Below are experts of layer 4 (counted from 0) of a mixture-of-experts language model. Rows are named router (the router's row for the expert), gate (a neuron's input weights, with its number), up (a neuron's input weights, with its number) and show model dimensions 0-95. Each number is 500 + 40 x the weight over its row's rms, rounded and kept within 0 to 999. Numbers have three digits each.
After each expert's rows: "mostly gets" lists some tokens that are sent to it at least half of the time; "comes after" lists some tokens at least twice as common just before its tokens as in all text. This comes from a sample of Wikipedia text that the model never trained on. Tokens count by the router's weight.

# expert 47
router:543479441497393478501430418458505546561458554529530516528480457484451533456534529529511530477447476482521488571455491533542466449506516528491605503461537454505516518521515500469505461451453488469498444507479492494544586534448455555484479507493566510523564521499539518522615550519465513511
gate0:517541470542480533479466486468476459460533470486443489451422509487481508503480505555546520529488465485464518502516556545548472537468547476547477494511565472414445539477516520532524449588468572490527468533504524500510550435514460511552543522441505477416523552442489425390448469519504483576
up0:446445521442479463433530537476593467495509565519515534570535481502510499522486534502517489438515485476471437542525472579541518414525484498480503484544461532502442482546485541523545504514498489502489478539561432420495458523464524491429399485486540585571522451502565489490538558476499478526
gate1:573496483535487510446541531484481528483508491500528406527491443502477450526449444527471509540506542491447514426538522479512477487508500474550538481523464509438492561528458484482526483517574441468489603513511472544521573444420438542404524518495533493444542504489432582491428539479476503508
up1:444498537454514521538513535512612544465530504484495574538526464442485527509553552555566501501494452453598505565505454564484508520524456507470465512456494487476395485470545518445473453461542538517455442478417487567503478452500490493482498509477551522554445498513548443484530456503524536468
gate2:463486510517517469550516502565512512480513554473450521512483470495484475455537541450524563440506455545509578480429577458430476485510434528510489529409531430532497491503533511452471530486554603438491509599507559512436520475518470512469472501544500535547514521439477508584506469558480515484
up2:478530501552555455497412512449549561500475479455467493528523455462489466448570463464474525505477469491482486546479539422528534481441499518528515504438492535571526438419511560538490549480539560471513533533565570477454539490476426469497464534521503561517518457529441531547530448571506551472
gate3:473453495498475476540524620489497519474482452524485554508441480534467499468460464571497503527524518486475469514509506556464494457511554562512556534510481494464520443516483554559559582500475440565455456552537459487549454504517472464545545535505545481475428591494427485417460438473499525497
up3:480471556476473527425496492507488553451522517452489463517489537490527463525492521505523407583587444457527441514551487489549540481505493533448586506532404509504450553541523502495566478479474549544559473427465457506484469473539556528485429507537522515489495459508517436561539543431483513525
gate4:497496515580452512487464492484540427471507466465472498482472477416551507452493462545504498490448513489378459456504515473596499542470555601577429490536534494473485481556524558504472512575420508501476530547492452502539501492533453521508466546534510457554480517486538545480537531483559496480
up4:533458502504417475514521506528530504536520517495489474528480505415545472477496571503454490453477432518513500555481553544463503531526535487522544466448551517465355544521569523454469455455510541480479564465466487406538526536501431538458455510454479457546517491520536522536519571499517530563
mostly gets: "ited", "011", "008", "004", "003", "007"
comes after: "2", "1", "0", " inv", " cred", "3"

# expert 8
router:473492490419447514456562506488471469518535504535561552543431516507486524540499528496485500511549441431512445526453478429496460475424521492459505539495488489540525543537545473432514564558566479482515460537504512535564510424531531582479496493538453564457455525456526451527527469425462455559
gate0:466515451527486573558476546509588519508509525534486482508493555508501461488447508550522494538573484502492590454500478572457527485488505448502541518457448517453436540553576511458510458485455548483474448462476505478477533583437493491452478546476492492421522522481411439539526458438446486538
up0:514505456520467566522476611524453573475527453579517378514519543491504472500497468535493455495587457489499505566538460501506513510462510477441519481526472488503380543564519425559445465494459496496544431414469532522539508487528498497467498499509503497493489552486513471509552508452475508519
gate1:518529488461496504477504546503389538550497551559483460478513475507455465504465534412454569495507496511499505566533572495428451471453483456463548518477549546458442491402424522540489519519534470546468556497489505541505572530511542503590496521429485460474515498470481569469546527534491496490
up1:509500524453476539440482547440484518462501526511491467575482491410492528482548503440469558439464509478576529577520491537570532478521537527412482497465505522470464470520520500488438520476522560436533533535483586495470597501477509485469521554419470544458499463448518473502569451558513504485
gate2:490470497493553498518510466510538562493528556509488479452575477448463543528482453457475473584477514482450501597507481404540494543502441561486486544553530467466514524459455542495490480450565454509551514518440557510517494502557517455591430481494518451448497457536425471570525455498512490525
up2:512561399500508508511429430538548499501499557513466575498531479409482501490537453488450525525519490598524571442511505493532481566503499538482506534468514493446521555474494574514494511453539467466494501513475563504455536485538545479522434527464470502473526433410420432473525517523494547494
gate3:489556587503465520475494512477494524535458497480486546544469439507454518536499538430499450433566491576457505450490481512448534441522507479486494480440565462472441501544483532511503499519513503530519552472427516573517594423515509503535547558444484432464488563437542442498545556483500457477
up3:564536497473451525492513506523517541479512464494529466452476553503524489508498439523447506533561468477495431533515461488488528562488520484385505488525488497466384552540463504550397454459494453546470466456521555475507567513517552524532615472487506532520459497473519538496509477538544416493
gate4:530554492481489430526562504594438523500484513486507451513470468493497525511535521471477544525614520550458501562551539534493462498469541389457551512455515451460466463477458481563517511494441492557463521466547595503502476572484513455475491515464561489499504558426511498456527517548476505468
up4:488506430558567493550505545492564469570520480493444550432505472567470489462492493480492476470423488518491525384498503449446501509513480477612512492430540451549536444489481492473494504543529543524485479506514523461442513480523524520542496437583515445491504450457521516522399483507463518523
mostly gets: "U", "á", ", but", "q", " would", "é"
comes after: " | ", "; ", "ov", " ", "á", "kov"

# expert 73
router:535460419411461452494475534555581506481481538471432470506498498543485500533505545536534560501482553508515430526458467585531479484555474487522544465489426501521509541491414467503467480452520403497523501436454476461544484519487455574553525526449523452491518534555525506531498509583502513532
gate0:510480510472546503597537466520428555567493550579475514495530448488516559447476502452565515477472534553415511501560475431454493496497510558509485555470539485442508488490496503499472468480480528464501485544565494480471467508433541501490575404529488385492524485501478457536471483523449554521
up0:491468507520581501491547419499414531537505552500409587504529472571519456496518501498492476520489515489552531511490445550539565539431417491468461484525485466466500526498557509533557462553543521539501503479543514526506553503504507504483539448420535497497391499461541471503538516437522488419
gate1:551489512474456486442497466516423538522525456498482496416466488503535418519424579572536524502540448523502535426438424512487589463509513497481532469467473551507519513517456532551557530495559508491464516518583470498517558473560484474504523517468513560518502472520477486529403513483437549531
up1:466508512454461516496513538503462521523536419507533559480440544530564522494508467509517517454384507455525468431494533494517533523479564425454481516522502525511486516445476528497523591480440539513501504442493548485498502504468479435602570473459437509437494481529534445455525546555560545533
gate2:555471476535449479528499442563455479536460558553451477449542506555572511513474538506506455503511442561549541508517586499551425522537489566477442464505459475426505483524524452454501444446475478502488503486480431553518453466497566507542520510513471485518511461513558447513522512413561481432
up2:594410471541504464538504522526427510534451520543470483489529504508492555484492562519464475490521503531440514501473567536522451574529436525510474456580468429482508466570475436432477451503526496463532486482425497518499536500505491501496493467548453514539577444524544418497575558513531490485
gate3:546534474579491492522583496485462473555465497483557460458509502498582549480516536535425479486462444548450516505524491443499504445553499463506524427552513489517522543483504464459521486426499488378460535501465513531500421438512449450553514520541483511547537484458510533511544435494555482434
up3:570509541472531519479462504489494436452498531431519502546424497503421480574514508464552510486481526484482488565528482517442483530522587530472484551408508562528476526527512488544503497577482499478488511470440527466550619568452476509553475505464491522515502517490438439469518488507398507524
gate4:523575487538479555507553527520480595540428434563492514447599535513444522445467529523538558508550504477480497519523492487525507470424505406477404485519465476529424523525473542516521440499476482580502503485493498519551548446481472495467508521526467508488498564514484471466562461461473464455
up4:498522523479519475545424431463529475500517507482526456556466540453521467495512475513484482583435434531506506529506519448495496494506544541462612478459474496452548465481509508533457561496515479494492522479529423484484452587502565542615459474470533492504452432501568514528543511408512465483
mostly gets: " U", "000", "009", "007", "100", "001"
comes after: "2", "1", " | ", " ", ",", " in"

# expert 104
router:511513519504536485549516519477515524415511523454566473516486522468460579551471511463556495509590550538550440422479514486540480473543543508498524455489482492524501510460480412441478415488447469551578544494557550491437505464504530546518522500492495534531524541524427493466513530524515379511
gate0:517514536524516537506540489458566425550572508458508470424506523482439521450578499461417507484519469542473567459536493516495463488546443463520494418507548469474479533528570526539508508484473532472389476545499467486539443483527485475484508515542517448572464524454544494513541505580520521427
up0:408540424426448500515472453526511533527508429442506548533519459420491503494544502460593527576481496483553551457568515469520531527427498497554538514485472494530481528466463524461495499557539482530507437516447468504488538548393486522479482517473549526522438502550585518509514489495485515523
gate1:456536595487510513502500473478520465479462456464445510546461545496499467471542485501462470514485523467499523453530479507513494556501492439526513469400534523548556518473530545487547574485450564504460508486463501530504572570463478504465510612498469475485543496352491538471477480517544528430
up1:528479578472603477484484536460501510462550587513455531458541503500540561457516515483481498482445583460486532509533513561480550445447411508502515441497506528457564475483467449570523482513538534439493491480485498525505536427472525543474526386462554481502485470520485521469491516573449493478
gate2:470492539512490521492506462471459543450576516496500531541433458590516505499476484434476432554456499503477446441482570516535516502449469554468476537466544539551553512451437510492527554473415410481457564501535477440504513509532550490544477474519462495541578505530514436521460483507575478542
up2:530482470410548516499425504514418508535560517530434523584504459487488484525480495499550529503515518555521495470542473471526518526543496507447461514555395515512463497495519548560507430607514570452521504458516495426459500491460524451513439510436493523534498434509545544483483567539500506454
gate3:532480481465479498417558550472583558527523545500553514461494531517464517506500540485465534487446535472439476520516447548457492467517524492403437477490493596515522490512479489569454504516492552462510482507539473458493501451501434582537558470531529526528449486528427420463574504535486467565
up3:519514474542505525453486530483480532509504502463552483490558465510465420515480542473494486508553522494478480518524547465502515529507499458413546559547525389486495558536530556478523449501562541519503611542529547484466458522533474570449429457482445488426437517457470465450556432493489532526
gate4:582501519492543466489523570474499533526514555523426468490562467475495506515489494493451490505486523503425510522516463459448551460494500502441547462520517478534568479507417494650463540562467541395504542555522465462512515480516511517519499549444500461464544423481515503506534537525475470444
up4:459483492442551472497532541419542510472468534535509514471507460512570512473499505505445526465467515469581484533443571541463528513450526498494503499505482580470567519577480493538453538481453510458478484428466458528511616498464494549453590494460563434535448465491461488482495541565496529526
mostly gets: " U", " New", " American", " | E", " | F", " dep"
comes after: "\n\n", "\n", ".", "-", "–", ":"

# expert 3
router:544512423452492473563494509535437513535471510513544435461488503479495467521544499576521565509463423519538508513378463493485496502448462479453578501479527491509563513516525535431547538464481465537545518511544491451548542548482497545469455488502578545493512482529503475476518518543407422446
gate0:484498502502516489489431503527555534427536442520479516532516511446522463491471472482465486510557470546474545630478501517550541475495481461433487497505476528495489550462474543458505450475560506570441493563515529512514478500569445488493492595483445538553487543530468426460588462541506435445
up0:511461543523534509483536504460448456523466497560501518533497466557505473506483523543521469485499481466509415497501506492478536525587466555584538528522419523488527428514458464508584555514453476480548516411534470450490460485505579493520476444576468461459510449526590507547463531452570516479
gate1:532552467557481488492517469548510529482442584484475437427565510493500516534492536431550529478427533521496510471595432496479478500492455452479446498467482470547551453462492545490442495492508472519554413452500487528468537426539510505482556526562499508484596522557522439488498471494518502579
up1:487421515494509503520548520461394412523492513506447523507452447556568516503562409436515458519503436504477474514453507551448570541565548536543507532481496521460508526533541465543568487540481562498520469478537527519516426528552510432527508429534485481473501490478521486438509449460536502501
gate2:519547524533564507512488455515465521531445503430525541475520543575445547477569538493512500531501542466485484458520455540454531472563534479481554537472449481523513433437532435422532565507476510534539476429586498443506508495542534458540462499398501527422435498509482531479459517464496467481
up2:530544488488568484507512459527462574495543500439520473422535554465482498482526515499454502520518537487515437455512542577452544528477460442437505501464504469494516472464541507415574519536438497536533552458597567449524495519495497481451476503398509517469462518590527543525473564506520470497
gate3:494539425443583501505529510547556459445479533474534481471484504467536479524548380510440484550531443509487484469521488573576548490507547479432558533478499490490494501511463472512428531482564472497425535527548542497459552501518545516506474452497513601495489466518492502444503487543447459566
up3:499483587548453536526441530481469485521509493555457513571501446506431595455454586538527448465511516470547523506486572466481507519542428491512531443551505540504471569533504519482562479539457476465498481460438431517514484492497446475499517539462440468530529510485553534535570512478560501428
gate4:528540501462506496459529493502461591522480503444441484459488497524417481537457565536493497514516607469500537479518478475432474512482460468498469470468531520489476447483485526482510528514525512555488466519512493526451608501434486490459449646527516526475459575532479572560467486517546454515
up4:479434564512462516454493526496444462468440464503535510522473437529523499460516584502411515489508532518509496488548481471502531496559555486571467469433480532506488500495543455513461444523504574483481520442410464508484607473540468480516542489459469526515480534448515455446565480503563549592
mostly gets: " also", " United States", " film", ")", "!", "]"
comes after: ".", "2", "′", "°", "–", ":"

# expert 127
router:584546495443495466493490473539527455521551501492533539455459484447492467537530494582430544521542476527524456519491481562448423513510526495444526471476527564515460530493431450464458494490503481563490553499537449465483507508581498552496384438488496425570488523533443464518558496483496476480
gate0:498453505528574454573497453518483458469551498494481493536517481502509501459506486412534498488440526566513471446524529468544495554541486542545500557517503516499594588432509467428490586381516549443521520481526489477441440540487533479506465508538438468474510501511475481543575473512491530505
up0:475535525510467497521545541486513521402526523515484556522455434519417473471448551517505498518592517496521498609508454534479441451468440513448541509555508524489539490539489514528494462639486501504517476517500413464488516507593509533568466477454520468504460462462473498510501504496531466545
gate1:456483408529531560536494505538507568507561612512512526479569555471493491533486530526518535514427429458487481461481536494466467527449466517537535497528484552573495524549547479483540530437464488556434519519460502447464501487529516438481474491465448432481541459580473491550483477437443519502
up1:545478568524509482501483569490473486521462394518451550450532496572448574392468458476505462560502538525524475457521488433532499472538477525539509504469529527459512510530501469493456463486481601495519461479527478519476572583421505475532564457486546529479495528440475566526471495478494513460
gate2:502557549497484482426529493532499490555469561545573469521543502449544460487472502466503373460553515471544514574486468539515479506537569522466521526502466522450493516504479463424501455509530476463475557562493492599460454471529462500414475488469477497511507566488503485519402492443481457489
up2:460550557552466478432541519504501500525426546536555456556505493474529422480513493464528403417561494477480555581493468545524487508540569531480488509491481538449473508510478488430512498544491484439510533524494515560456452464530454457413489472485522526488492585464517487515399475487483473479
gate3:474521529473559494478544533526494587466511488512500455564427518512442445463477523495524472477535573500466575545511469463519478508501496510459449498539527495451410494507476535500494427521523471512458554565535515525481367490538481524512539481501487493502495627467466441551517457524483457441
up3:527448479520579536493477501452457489505523471461479407492537469492479490452506458537511548632515422564528443465526523495551488526508430467469459483579480522534498525543495472539560548435482509500446486510511447457556540519465543415473545456527476482523501436546502560533487530503523532496
gate4:555476539570538533510494492480472441466541513582419497492578437484493528529576476513468437523494463568543461574490448487504573531537481489555530492446510466437418486494488465467426467481492535484549524507505546485492499487511553445470467501490453535527517495526461494611557480509546506465
up4:445530454442509471436548540490492557582442509446568522468459554525483443441421535486514600444476480457453502449490513474501406474456543492496480543505465546542559490516529544508569569517527490494446497510490471530512526528501478509538559476501544478468525487457486556434459512493444525531
mostly gets: "22", "23", "29", "26", "31", "33"
comes after: "| ", " | ", " ", "–", " (aged ", "2"

# expert 120
router:504486552426525552522429506492542551438478484463536500527552457466517498571458569519447418495526562545486428548544466482556491470456513453504527481515483526503484554545465503462429537526473436526543491558456527471497489517526512534545482511440481439543512478501559517516539526602452486567
gate0:533489511601536492462522561467582533465483574576534511468513480457572518451525507500475525502453511494439473468412558471414477422491552501489559420550540495491452490526502445504535474533421521504467474465495458474518508525548433482505488485492441467485514538547514440471529502494521511559
up0:515544524466437521488479471516481454548459568524507451509487519485569500520467512549490509393490462429450474539619512460541553509442463490502405494522520481531503492497553512574472480624504498443546484509498506521451517429472510532504555486533525508516520554521543515427504503522456488503
gate1:549552507567479538542502502538545574497471521548492529467520574482515517449474489512481505525508557475463467516389476430536460544495455476528511474534495462484425459488492514473455544453488468465515425504457482472576487543576487559514528484455557478443451519528547501465564545467403500535
up1:523557544587437539540511508542525511501500562571518524509556551511528490437427536569537464457542517411503469533476496503575529549482482467459472501492483482490472377505537536440511515584460468455495461497523470490470488455530474572500545531473500428479489531478556523498539494460448497500
gate2:495518471547520472440539476439469467458454527480534517506530458536390502511520485536479527488497524532443602543500456458502503500515552468517513418450562490433448503472488473532509519574505535474482562479551555563565474454542453563466493455464486470559421533491535491491513533531522557548
up2:486473542512418483485535483528535433449508496523596507481486528566433531554502446488470485511464496502520492531447500456542441507501479453553548445462518541453465486452539473474523630551440439497506553513505541510518500471526504554481482560480531445546473576511543515541493569558490506549
gate3:511425500460428409463484483482411489552497539530491424529480502437568512517505498463558520488426472567460497434569599560463535541465538520416528541552486522554528489487470545496496586492528460466463543520487481506485492522498559540538463555480461450482505517499484511523499505526505515503
up3:563537498532498467483506495483475506516535468558496523461496525551483559459517478458510535441540517512440485513480475472495566556503518451463446413546512464451450493473502464526503459595495540454566474444570430505514516427476465507548577422530514488461493503437561492455519562526579527469
gate4:508542537440504527518494473583514538488490558481512505500433528467552488524484439522503456413402484557484490526500533464545490418472571495449478511549494511521557490474444553573492530459447500455504500533597475502490487581514507498573554518514430567450550504489461480510447499495466506511
up4:512400509487463511482505499517472549469440571430525560492387506538582517493506455505494498473477493524488454490512469489479552518479544456505480457499516520544556485444488523580493542564429473477518531492568503430582543535467471521546531401508537498496556517480501455436467477481469526513
mostly gets: "il", "E", "O", "20", "I", "ter"
comes after: "1", "\n\n", "| ", " ", "nd", "II"

# expert 93
router:492471498489548476436527554515454553497465479495452462542455562553413465433504467504437486478563430469504500478497531527491513503552475456447497420488552557546554554546544545489497483535502522483475492456432539487543575571484534486457509423478538464546520526549514510555546448487488465443
gate0:485565500537472522537584504513488510534428528457493426526482480496562596530457477493513567519513553472451547511486437484561558558493477470480516526580516473399453537513468474523452455514543524522483411406504473558514488530508508497453473473470475536553528493492489470466489475422519515523
up0:537464543506447503501595532554486516491452525494537408474432472510516526514489503567502530481479509437508499516472509460563544544507473509467576533551500475410479549500567475547439527479523494501471456495449483489511521549428538445492485521497535571412553408457447500453514520444516491485
gate1:509477494471485457532522493535528502539480577488492436507440443510482596527483469453499540430505545525492525441469453404554534493460520513439496535486554533593444519508440530475481517497488557423503475611493525508518537491419412489510561500455505486528451539472529463491497486511519477502
up1:573516494476464442434459508474508516552573480511512485513457477432454590521485483434507562424466532487520525501490508513483532534456503453425524481487524488558435504500434548507494492525543568465499550535455536562482554513402484496525559539462404521505447498450471479541530515555514487498
gate2:445509498496524482474502450406519479551482539459455574511536461462514521515498466411519522474500540514524575445494474517509518511508531492464474485464535555498510474542524520508434448490556546436417527544475512552407527497508435551446554484457483478546536426479464462450530462574464559476
up2:512510442490531491473532521496533538430489506509535503490481510579539475543476491538508484548469448463403504526542505549469501427463548487489500611479504423542523437463472497499506479504489435580555508547551529511491490452494429495577471523529516441458467622498462449528525473505463478484
gate3:508491453556566539523527515496559493472486500453454512500514509501541519478490428498498487480469565546416599560468497519518544453471525489465464452526532519480450477519471426592508417500554538479517486503472584568475504500518483585566520455448490484510424479449450472447494443492474517515
up3:473596482441494453393540470488459520450582436504494489541488557463490472505445513405520468536464512538505520472545485506519502492490492445481520502536536598506555450465470583483514500470522461482539563558493505521397532498506488511469488528535439509484523553518414528557513476503511497512
gate4:448500409459533545428514495498557516478547516418487569485540487495483448549422531423499517483508495523545579510515460569523497424478537485495472545455497601521516484488500528472437441538540513514425532580534537528480523465511499553499485485492475504511442537518488439559482478517451469534
up4:523600569526418498587519499547475481528497536539586445495434452468515534490553551553495453452467443509504453497559491461475506545545537588521533526500464425444433534485530478455534569488461519491557489516491452481502450497500506462469472555494514515492510454446453544492499528532539515492
mostly gets: "A", "D", "R", "M", "F", " R"
comes after: "\n\n", "\n", " | \"", "(", "/", "A"

# expert 34
router:542495531481438474574453479535510538494518544508520464571547445472452485568517517538522550420516465545497477513535498506449473435542526521509556488473482446502429550410471476554541486450512466471450499498411389493576492577509463550514504531502548501490502537513562501459491496482475481476
gate0:530559400580521513508504528511435502492481565562468484445545521495467499421501528552455495523527512487475496524484431518501516630445494484529486504514472537492479532525496484465512503512534494539495479600580538483499515451443474452494485500447487500494541537484466463429464408433504559529
up0:544537546543549488531538578467492531529489569527553450497529459508582519465507479518506543466423570502477466540561466462461583486535501494440480464581518490562440480538493465541468517486495487499502436430495459434518520511495450470494471403535529493528580497468556463467532502496491538455
gate1:499548491495478470534519537506512517525449551455518532527529493429572477517521508511474612517511450510488542432466485499474482482545478546492581503391512483515547410496533507503526515481558521523492514525492554524457504521542457531416436530440538452504467520501459490518500456621427519528
up1:586476555497497528518479498491472540483421539511508479495480432507472520501597508437494479485546519444576504532506525478427481541543449512480526510599531505571485516503470478498540453518482488411524579484536516423561528527414491482501471449456479510520476502463530529566508477462500441428
gate2:565550427527515478518514544456423480506501525552470468481549500504480532548443497554495535495539487483465533468515430601474535567441507517462499512502497470471489488535385491489521503518489541498548440546555490479552565474534415504446593481473498486513504480526499448460488456527449586497
up2:461547487487444494471509519455553519506522436453474524533463556458467503553471522480478490465568537461467512498536471490501464406525563465568513524441512500481548429505489564538556483522433547494494537488545525604527514487501488574462475483455477472477515476518527487556500465615450547568
gate3:491488491573508503516552500470497434454491521480508538494437483524408539460493422513525481520481458462544505484442470511519526499432518492499471505509498642483458481475372509507515538563477572478500454467509583521478460543494502480497558491541545465502526432480584483474522509497496569502
up3:527556509492521506501490480423617496471479475462485510503589458507545540499585480462428507462522535502522463500524521455499492446529513536454506465470563522483557449520542556532466473529536487516413474524481563454524524475570500530501374521505521498548463477503453524451519500514445472428
gate4:448419521488446529476502420562524585457502527528511464512517546527540495536498498587525467557465518445433480518483453553573477442472501509540525452464454475498559552501489450512589446538473464506502467526486485466518476532544473468503552547460474519462442510497431539485486406488468491546
up4:528610566513472472518492544440504455590487472507532516483456461459440488471493520515529581458474477476539487475513526404511536536487432481449483519498469525506464491522497547477466530462554516490514511449512526488530506439419564486478433458501466496535583440506578496570563547515530526477
mostly gets: "008", "009", "013", "010", "011", "004"
comes after: "1", "2", "8", "7", "6", " ==="

# expert 7
router:568486531495449569478523495469498511493458529479583472532501522464490524502473469446531446521470448444537445463499484532458498506508451416464485535517520540529454499599489521446450461540456490476481534476536506564540541508498494598459531551461524545406469500523517574467531445446465571508
gate0:461474538501474407492445548471495471513531544524560521480472467519510489444558497490443481523519492515407508506524569516461500466467500535547579516436562478520498532480466474509551496433469464458514434484507456468523502554541390514478450492504556494570586554457499543501483549491420506518
up0:496540513540549494453487489398512452550515499499544475478495480516477458490448529560543487463535507501533463524559486517511554531403544453436479543482512567513483471488489516537531455628481537526480500510479484484541551460469562493548519419491486501444582505443490504519400556540529495510
gate1:489550461513489491533520523478488511502516447534467536418524547475551433492454476492511467444564504449486545543578469562514480531528478494454531468562505515417438475498527494539407458466562493552544537475525445566525498456416411528465534512487509443533509543514490464522478536462570523471
up1:532511500536481429521450478515483474449490487509542499553512509574560458496512446572532458504546446443514447483588525528527511542534504484477539502585533493515536509478493489527483576421493449461528509470507423497524508422495497493453504442521534394526553521552514501520502562475568543427
gate2:524443510493413546462525484487475411453483481465483552585569524525502485482510482541509457533580470506534443547566526553562549520572478512528480470558461580475498518487506444527457558459451501437521539492450510445507518561485571489535470525560470448454470491555464501485513520494519504460
up2:500506496558507567511550475454482486492423525497494601563551499544513466522511439570546452517559473465507471503610504541522508463468550488497491526495496483466483405523471483519459538487506511498544507462441563492547512564498554517519436552546455439436487479450472476449466502458503582511
gate3:476601507471470464468530482526506422486588520480428482540499497485475595488503466404539593524472511542486545540485510520514479538517514526472503477508553571475466533524475574433452511480511548404482531506493405542493526529513546528535522483532471533461482475430508500503472535501535484447
up3:460476530515534522559466466495529530546463544458489507500467440552498448550511429438558444468411491472520428487450482497540525488546517472447468501472563507528525428472482526447474517498509504548566419474544578513533591537524447500511510547500526465509557418457474533533451507480466531516
gate4:467478485468473562433598421574513481474534487516532493539539519510503545503473516523551463478540506437589479598491531520544511505591464458527481531486423560449448580517508508397497495521588471472475500482453502473489482493469516492471489493536461523480534547565521469469490480481484478513
up4:508508572571506475557453497533495543579451517476456491503493581512516422506498452479521504512514465564476529396487475466497494475430546503438498540530447378529490448456498533494517520422444463518527520523524526496508502507534471517499453587515516487461500499503528533481557547548465525415
mostly gets: "10", " Ar", "11", "17", "16", "15"
comes after: " | ", " ", "; ", "-", ": ", ":"

# expert 37
router:564496476480499468519590503546478511522513554448562469513555526527569409465473482461465575503473465561556561468441515542451456449526461459535544465534442471551550536466508491476538482445468460551522467504543501478534427531471466469455483488503508482483519508582474524564482516467487430553
gate0:572485522501492512466553432460547573446497460537537427511523502527549470481479503516540438429510537488448519511567422545518544495443550524469442488515447609491531508406428500510483547477487555518503478501561532467530499516459476426498489477475496510476491505487564430509515535569516526485
up0:541452503484522460462521537510518537510545506536491476496493535505515395522478499503491502452517520506434511509566515600490504461524477439536491536519470569500551452404493479495507551436503574533531494496531545500512455545468502416481442482458461479469531519502575390487438550560531535553
gate1:524481404562452556478540446492487469538476532494481462543494415502562509510438446469516479418450546443480455555541478559494539509485499496487525416549483534511534536474549505524447490499449517533404535468452513550513496537499503443535504437515563498449530463526471442479478560496486555527
up1:491552550428575446492469451522470546448502509500522544480502509565482495494571564492462496546536457524471519492449520467501437492491482485511481590490500458499483487560489486455548501517549439462572507488572515448556505455516479489463505555489438488609510552459497534565496443528492407466
gate2:550510556468489526559498545525481515478520533575532445494490509484526542490567535519467473456624456488495439553493536449452523498578460542507530513443452551470539497487412491420532499497508521471502483457426522448492482497494481480530473559393474495573456560537501493494528486515447506508
up2:496509478451543478519495466421526557496493503493514493491545597552517514510512528407534571532488496516498516474456386509500419510413485504470418492521488551512492450496583500527477459458479557534520526498574546523539526524483530477468550464469553569461457464488429484549457495514539492476
gate3:490530445453489496498471533515520477487544472435511572491449491580519512550473474369536464515435529490538537535504491524462530487519485491533535460488504513551541501417528573499480547470514448484485485530418525472456497514536505599503485512499518521498485524547469436424497423467461454590
up3:498525486465519490498511545463530481481547500434484509505549534602580551508538494435465525526503459558508563529500420570482511502510494472474463449568490499522474486499544488524521466484507509522486427535507513483463435459523550556556539504527525497488480484538503388432433394436505449527
gate4:490453508431426482498533521527565497482502501490488506486531549499558529447482428536494529511514518453577478469550438538497493583522510489524466511542503492466494423424542526434518513520500517582498462507471533494542452488414478522485456565520487597540409460547536422485493522528518492553
up4:437486505530470535506513536460533439504476488509482501492584499473542472466400543554480494406461547530525506434507517541456466545490509477563536509576511500484513499503481453413545491544577547435462518487498455534503546486436527599473568468519502498489501446501541530528468486443560473544
mostly gets: " City", " County", "wood", " United States", " home", " British"
comes after: ".", ",", " | ", "–", " C", "id"

# expert 86
router:544495508506581441506476549422468474555512494512476477517527519481547489503491490511398471544532567485557447514491504474527487427441492512492456459421516513452523520577515526453458553472532525492485503441473533404475502528531456524552519454536530528466457597564515484498456523527536463577
gate0:468547491591521505441550509510439461491511450461517467500520501483451516465488465480468433526451508565473494584487476541592456537458489477468522487537486463512542538486431459545543459460554535558474467486429519470554497399583429520558498495518482474547551525495484511524565485485509516541
up0:532448459551494531484523463427494530499484505474386513554490547483507487478543477482540546457427514552481560485532547443489505516463545524586414420489494510450527514529530625533481475539436485485509495526559536530456455458486511459472461526499495467493503559547508517426537479499467483474
gate1:543479448486535517504536555520536506491481527501424557459565501585518466545522461473479467437528445451471460505450473520454474499534524566534475479537545532512559482516532467537507516489469546481536470570491537467533441602524563487509444412484540481484449482529480527423440473447430524485
up1:532436468474490492503471516494446488510502419477454536559459515456575484493527513489519535540431508468506499483465570535486517496477494425524509585517407438543523454394568618506487529492528516464430457498509576505458478458499463508534494521489484538485494513543540469500577484534527497462
gate2:544507483461520521467506493450469491433481517506501507424532471502515530524532469562473469510484443519467474512522544614450538508539467444576545440527457534538526505523482500473465501603427520450527511510442484463524544481556468462541517458521416450406499508518507499446455494515560487577
up2:534533484541480488539551488527554582521488556468541459573538499444459524453472508473491512496532518485510533525557492434515494465520517496461487522487536516472476476425439541551508503424545489574475484556564555568451487463479498452414517564474526507550515463457550457588540510482449529433
gate3:417545478534515564488499473482522475477537491439474551512449486536499520500519444492555500532540459426478476486495529569431568561522524530567489527520490494588450534419407521507541489489509504501480461529502453516493498550471511514465505515443462434536554438478449560495494438491425426523
up3:470521521503453586456522451447472455450533474419512532560479505501474431460550446550540423518549446497434527519516606505484527573500555543514525487526456485539545527434469525436532468494483486525493454490430413537498435542490476490482455486460507483494522512468465519487536473559468520523
gate4:535552479436574498494535540440482459454569451448529498425551455476506464482481540540478487488536453537539483464519499500440501533479551455465440478471488500540459578447512433441492452507551566559488523524565503569513538481546484512490556397497484546518432493561504524469482511509457496520
up4:488454496564418519501480481565501562547441568522463495529444526518480533519501441459547551504457557460471498510515510496571500486501444542534542535477506524466513432544473608546486541488458430451515479499425488450496481519449526486491468613502522468469579534443486473535531491467524479505
mostly gets: "The", " The", " T", ", the", " A", " this"
comes after: ".", "\n\n", "\n", "s.", ").", "\"."